Experts of a small language model.
Training: 251M tokens, 3837 steps.
Below are experts of layer 9 (counted from 0) of a mixture-of-experts language model. Rows are named router (the router's row for the expert), gate (a neuron's input weights, with its number), up (a neuron's input weights, with its number), down (a neuron's output weights, with its number) and show model dimensions 0-159. Each number is 128 + 24 x the weight over its row's rms, rounded and kept within 0 to 255. Numbers have three digits each.
Before each expert's rows: a language model's description of what the expert responds to; "comes before" lists some tokens at least twice as common just after its tokens as in all text. This comes from a sample of Wikipedia text that the model never trained on. Tokens count by the router's weight.

# expert 8
It responds to: Adjectives and field or occupation nouns in descriptions, often after a or an: political, literary, guitar, politician, plus suffixes -ation, -ical.
comes before: "s", " and", " of", " in", "ly", " for"
router:137147093149081109138162139160181138108138123114110195138123103107103146122158139125121144113148139146140104107153125130117100153113151153109104108160145112117184119125147139104140131111144130132163096119144132107103141129135101135113133125126127114158130078138123131123127106153122123111135071113180117125140123133131142121140157102157117102148112123094133171189115077167121131121126135131077150109110088096134153139076108126122140109084099128086115157118108128119072095114124200
gate4:151194129153131136092114092135099147138123092109145159141151167189091098106151153115149093123107176128123158152169140130139099169137117090163151089107145149109090141123174125102152116129134127137131134100139062141123120118085148119123136097127085123148148145080150092142129119134122130136156121141138100129113148100093110119194130152123138112128171084099151102140120151089119159112156137112114117151103122130117113138092145124111123133150121129101164136122149154125137129159091132
up4:190139104136143123105103095138123137126158126165119105080169169116103101119167146116126127145149119123176136134123121116118151160108124146132106102098127137118110161134151125181157096139103138099177107136149123138154160135131140147137125129156116132119131123164133135090121129100117155101111145139092183134142153092152141104136162102148106152107107126184124139131164098101115168149101167115152134086165116143162103098098087131116163138126071112144103143103121136117095176098124144
down4:146140148141144132142160135168172117127156098161131150089132153121167133101161190138101126114106100124127115114146109110153122102146093107119127126147121108146144133128113117118135084087136126106147132121145110143144150109139169155087156131143122112116124138111086118160119165155097079081158162062125172117091119123095161097127103112117088135113138130110164155096103110138129140104093141150153135066128162115115128128139094169124147125154147143142154136084101141099132163157109129
gate5:148149110118140135113111140138135121131177158150137155132106186145137153135157164107139110142121136185102078137098129103106138114106131110127083115162096106128134110114153157100130123098157183152160132149091110122144127067119141179108153161111120120141101141130145135103102110194176134105127112147167133069111137105133118120138105119122117147124141112096135138129077132125131160154084134170080119149116121112106150151100112134114169144098129126158106106142116161156125149119147134
up5:136158123129125155106100135092127119105134147114133110146104111137115097108124134121145157105135138091145136119154098098127112131132131163103129110102133136152091144100135133178115123141152106010100133134153117134139143143109137129144081118107133091099130135153134138152126162120114163165123155119079142117107151142101108140115134160091138119106101126080116068144145148154111120120141150113191120157150127161129138149107121121147155098134152115095117115180127107095128157127114066
down5:134113138125103137111156120163157152114092141154120138120150144152154124133138134112116123133128131146162100149103087140136170124135160142118171120118155119141149082113116131076080114097114145189159100134098131103107099158107128124146177136161148110110146075099104122089146114152130095118093109124151121145088131125105118131163122096177161136132134074146101168129114154136113146144114176138090133151101171079111101146119141131099125149152094128126080107122148139136130150163157125
gate6:115158119145109105135130142113133136105196133127106162123147118133107083110177109128146105119114128127094102086152097131139132099105136160144126140147125136091150139086177104117140128161117151109184116141114092124142131099137107116106105096158145123137143114116086109106101127136138117135168103104143173132131092114180126106090099115132113165137119118087114162122098124105136154093121110159112145132172104147129122201153101109156131091128108142100146136113158126177148166110152155
up6:167120108137132133085111130114162122157168144132147145126144117144146084092153159144111111193112095156136128129143170092098131131125167119129097116115128128159127116104102095149115183135104139122131079143095117158137136147134143129135122103137123080093134077150112117098094125131128116127153107154125116152160118161141148141142124171137109175142123125095143161119150086138143157140070150148097123141090139144163153115127095132148111154162158106120090116104106094125121129086183108
down6:095163123108191109097098156183121126156150152080136090094124145123101112122130150189126107161102136150142152135134144141139109128162144117159144136131149112112133123111123107124149101165087128152132152144121110180160109137138148102140162134079125105140162136154157129157122149145129128107117123108194104126111123107110126126081175169128100129166101197138120148150129156109144132131110110149120115145135136102153127129143156146158160146178114139108162129099097124140119117149150142
gate7:124126131101085126118117156142089128141128179098107095138118092109135116085124137170116138127112119121151120112147111132108126093143128123129137142128106103173121135139108128132106160102108165125112142146119110088106126109153150107126145180133117103110142115116110123079140127116114128056140128105139169144148158095117128139195109116158176084131107165143149163111065107124120115149133204168145132143154122124124120149073086111100126150124164139113174121104135111137137121099136127
up7:096131087095109145121122143075116161094126126152127129136166141143147164110132123139114144183168121128114154140139122127113129149142123144102175085122126135096161113089088157099157140138129143108090082102116122160131176117090129131118067123111129139130099116128124163133117137146150115130137116136103145095112134181132101146105156155082090075150124126090144124126157166116148137096116116125145115104127166116140085068141156108164155143108164140119149101139091131125110149134142152
down7:150145124148112139112127148161178130103135120125168134103093134106107129091171061118148138102168094111180088128127125125160130131127118158104153133121148117137158147165175157129134104095150135155132131128167184155111134123134152125088119109119163083151136107145129142078154123148107163151183109120120116153112125127112131113136106106153116124157133132081121146115124125160137124209119138137085171168136116146119108114141134138140123113183126131107124136138134107093118153137105100

# expert 0
It responds to: Word-final suffixes, mostly plural -s, -es, -ers, -ments, and plural nouns like members, people, children, e.g. pictures, temples.
comes before: " of", ",", " and", " were", " are", " in"
router:112133104104099102148103125159157107109142181103103145137181115112126135116083150120112115082109160133149178120149133179125121121120119096096115106145097117094152151125079180137135139140137143174130135179106142129126153117139118119095124110130130127093098132144137101155091145105116096092122108113151132172148121134120170111149127134163183145121128117171129141184093120163121121144131138148114131140159087130148138115076097125099134117098156109124112102097106104129110122075147134
gate1:147106095089151136163093097117122110125104137089128128156157143117181156115125158114178064117121148156123113093102150158128114119096103113155096119128074107119115137152143129109180137132141128126149132162166150123125106105108114112125112110152110122128118107123113143113106118110129113118158172112129138117099179163111137122138153122097149135164115167151124170147134158106115053122123108144124145132131095140162143132122119095146156129182152116109103110116113076127102142141182092
up1:155183216132134127193125152110122122151165083152156119139132126121156128120115113112120131148149104158107170168116148138151111113097135114130185127075141150128151132132158098138153142096080138099124127146118102154123101127107121148174128106133111145108136119134152117136116131113120118081088114116139134136135129135114126102092140133137123144087117158112119150153139107157138119111131130119134144116145115040104120101111157136135138131155174125127130165164157123181126085116143121
down1:097111091134148149078108091124166112168112115121150118144158112122130125157132135121110120095135091101114155141143151126038128093152140156091120142128092163074140163158136133158161147107143142151116095120159132115109111143109120122101129170116151137125150163119148103124150134133176080126155132127103089099094156143097147147105142127128086155101123136145123159154122159113121090120084179136129102105117122117153124111141140149174144118159090139125161096136146096138118141141130125
gate2:098125169174150138082075126135141125128109118091101138128155153134129084134153129116121125118150189122081110156149105145165121129146124107107114134151119130131130118121161140116129104157132131121110143177167123142103110093139126103108142106100167110116127140128091098117104118129125123136072151126129123150145134160194141143134147169115142137144110108177158131137139117130176137142142141141123174115142134200127123124122126095147126135148071143187100118090086103158148102153128143
up2:100127128113132085135147160117168131142108133078093084154156146149131081069106114118132136098110097095157107109167158129138128152132129110181108104135144123103094148120141167146126100123147109142154097124121159124166152108109129117101119116103097119123092133166122112172102099145116127101135147121193132094114125128161149122165156134183151106131140114142150122123174163143152155114125098184139147118164135158133117140119132129118135117122093137144123112112110095148145064149131119
down2:122111103184141158131123115162126119117172132174147122159128160177094131157149128146112116113127137148106120148127131124152122144067142139125155164144105140156118161146114117143127148130130163111083123108104156130144097127124134148131147124107161097166087155152135114169144157072115118112090088174111091134114129194105132121125132167112149149127161123078122161164109145147132136118116160125168134147134126128125117183125107158120140128097125159112145133159103119078126112134101174
gate3:139168148061138125130143099111147103135149129099131138112163145110185145110060149141161127175096168168123148131135136148126089135105150125201142073126097142128091122112132143137114112138146108087127168159122114136095117129135107146146115119191128132075114097166144113144092112148144107094081121122144126162152120160127137102160174119131102139073101134136143135138139108102134136160127104140134114123145111115097104139089115126137135108126147127090116128137120110143127144116129130
up3:069127144084101114140145126187119165148130145140110173107105118154086109137145130126118082154096158143128108114096095110100140141149130112081133119111077159100111088166088122098095100140080144093123166129170137132135082141110155141092147132132131135155140151106098082140116133118112115154130136140082129147153104091117109177142128146145113154116135105107104126117125142113121157153157106080162121136124113130107110091140114123149110130106138138156150152111128098085133116159113140
down3:147113128127114135126164105118098140109131146095106099148153136152123130168151151184128148078112117107148143096145148101175152157114162123126145163131129074157129109104134099124097100133100180130103133115130126118136166118134182106104173131140116076093113103105175149116174144100127141153157105166122104148107129103111141144140095160130104155125123114147165092124133170137135092145181133138128101104133131064170122108111149153144127140126147127125097167129115138124124100144114121
gate4:134124108108117125176148140174129148168108122154101118192175108139140135135116166116145122102101143114145163121148141175107106172110143136110138146100142119136128105163117131132077118113149176152113137150087169141140156184102167125146138135112095147140137138127120123142102088155145140170147112119139115146135154117141131111135166109165154137107138151148125135148109103120101084152145133130155145121122050103072115119150089161138105138094149132123130107092106129148087121115139107
up4:125094160176130110129124118173193143141102146107139091126137150125127089104113150096117080116083088117153196107126133141121140115124110143125145112090155124131108146139142147098125104150135149125153099116124142106140176112101138120157133136072125136124147142141119178138148165136116149140173100151110112101105105120124099157184152131129149130142106111092139108136122060109107138113151120150118115157086143128127147151142102130140151128071165119092131155136107150114132129104085128
down4:127138114142141109116131139066087186116101123122126132117126166141141120170094129122127106100124148144151164142122077122150179106127147132137114087100088159115171143128141108171105165135093132127175097125161126137125142120125117154097119156121123154160145097126124083131157148143152161139113108162116120140127148139088141171114130166141110094148142106185114131133150123104114133105078136117126100102118162095124099111153122108124125145149134184115137168170105093117105122162144152

# expert 5
It responds to: Short consonant-heavy pieces at the start of words and names, plus capitalized openers such as New, Silver, Bronze, Genus, often in lists or tables.
comes before: "s", ":", "d", "ing", "ed", "n"
router:134087141112144122152112152098115103152103179095114141127152115105108132096142130126106150106102181132135095101139120111173105130151145146150115142154177130156122101115124158094162139134142111094169104091140118114096146104097137082116150137154117126130126133124146147139112096131160128092133139103147140169139113119155103103140150104132106128153088143114063118186122101168153145126126148107108150076114124176146094132125113128103148104104132091150119155106174118102101130106146177
gate6:110079139112152124130116094138167133192135138146141130164156138121149124139147128153125115116137161084111160080186134130120119105118114126127135128115099156166167134119144132101154132148100128149125095148119136117134116117146148181166178142136073131081089114144108144126093100138132132115098131119126118164124166080160128189164117118134147107166131110087121092132153120147130116123137098141102114107091144159101112099142124113136122125132099109117112142164118062093093145132145122
up6:124148140146118108120116147136112151143125095090092106105132114168141146135105162090154115166138150141128143142113085116149084115098156131158104119136157145137088082156099105108149129102127180100110143129127145146165136144126127098108085116147139167133150117139101182121137085118114144175183113116107153115120117136093197100111091163104171162099133136179103168152119108135131107111137127107170126108099098124106098097113122151124126139145141108115142106123094156145134133136107139
down6:141133120181095115117088123145097137083115109113146144137127165091113175135131121084136134135148104123124142137109158142149118108173158132120122140094149148148082146093145152076159140103134154148116064150085141118156105155135100139086142101136118150169126099078134112075158144147101125134170129151164118133109143148117103115118152124129125177108156107147126158158113133126098111120090147087139078090120142103146074130121133119110135130134144139117145114102143129163115139147104141
gate7:152198128121173143120096090137117118108149157125124103126161133136124131109129127152099143124151163135133151164170094153119140095139121124075096114147111116092102081116132166140124153112139125108136123096147140126096125132072104159154138129185143113137131134068110124148188071112140155124122102116129157145117152157135081099133174133098147122095118170105088108147140135121128121103134137100112139120166170093106112128121146145164104147109130123132117125176126125089129124129119140
up7:123146137089115124139120134134142134149115116118127134107112100110109126140124114087125132106115133115110102173135154154137106119103092114143150120079089116115091072110134145099188139154147132096147128145135175150116157116117115129098137102132148108129121180111136125150136119118134120112124138149117110157107175140097112108181157100070116172145089179147115105110145113153106144163157160096170188133180163139121134147095116103121173150126170133112124137133141082121145145116124154
down7:115122155127123106139106126141152112120148175134155122171166113125118126094126125129143132110077101110174142157167143166082104105159117133130082116130121125125093119135164158137125141094124163085125092083091125144169104142136102148117109128170127107121126087134159133128165100072138096154105122121101186150106166111131129125115127124120139129125129142153087149116104172083151110140149087128188130138139111136161092117111120139151122164159104125126179138121123132132102146091135145
gate8:137158109129130137156131163111110137121098156128153130085114137128116135129147142114136145096090130138156114105184107151121155162148154128131132128109191145122138083154125135046146148151107084090141120107154123176134106081083127112120148149107083111146128120142132156084119101147119110166136139130127137190127165168100133122119123151133098097129090154113082144137141154150125137131102093107147126161098099094130162158106136100145135138105120145110131117137100148120152150098100154
up8:132124148111130082148160172126115148087160129122073168156120094091099145157110179158076139183126129128142107133108125109123118119120090126178100115158136111155109162127156151190097100091115164115150132121095137138124138110148098130122138136132114116153122101145122113106113163145126153088115127128107143146156091138114126135130107127134136118149149151103134101113159137083159138113157138104131145076133136121115196141132090141133100160128144087114114123064099145114116131134133129
down8:150147148137137107099118104168165098138105156153185127109100111103107106129130133117112124121128088125129095119148142122144166106126093171109113130135111109123147113112109143153121146141115130125155151086155138187137154117115084099146108152112090116119137112160111142114127146131119150112158183098110116090137136122109105143128160123115119081103113102117121156093113155126158088137114129130157107116117090112164140065175132146190106137122113113120118157122161049102115130102148147
gate9:144123095128121106124125122150122119152106154139157141117153123100133139137085171091096100139137173104098123112136122166136128113128124125132109155099101117159144096108123142107142124172113096106124087116130130169125124120118109124108110133097123106160110069072151149102146115151177159115140112120095157171159147150165110114126145111138152149146110105124087137137142151172136105128145142112198129161092094139173069149086130147114129141148151119158109153150147129107118165083143144
up9:152127137152113118108180123152090120165119145160169196131126128155061102170115145108102133171096131131143128126126098137152124097152110129150109159115157123122156160140099131143154139136077108145092101110120120136095108115063154128133126125103143123119101132078134159103142110112129118123152154114078104134106134130152138133129133109125104142139074130136109098143162109143161144117138137125132145112113111165185136143155098111125138107140180114110151140092175106113121092147094120
down9:102107137153168130119116133140121157143119096147166095139114079114105126131112081180136120152107145129157102101119110155136080122165118146143152105113169120107168122138151121117108160139144097168145118123140132125073122162166112138196126101118130137106138107154128161137124161122123105132058102118120126117135161108137183128149153137096141135162115128151115116103184133117114137075104105147105150139087145134134126164124143125157129145132145081106130182129143127140148128135128084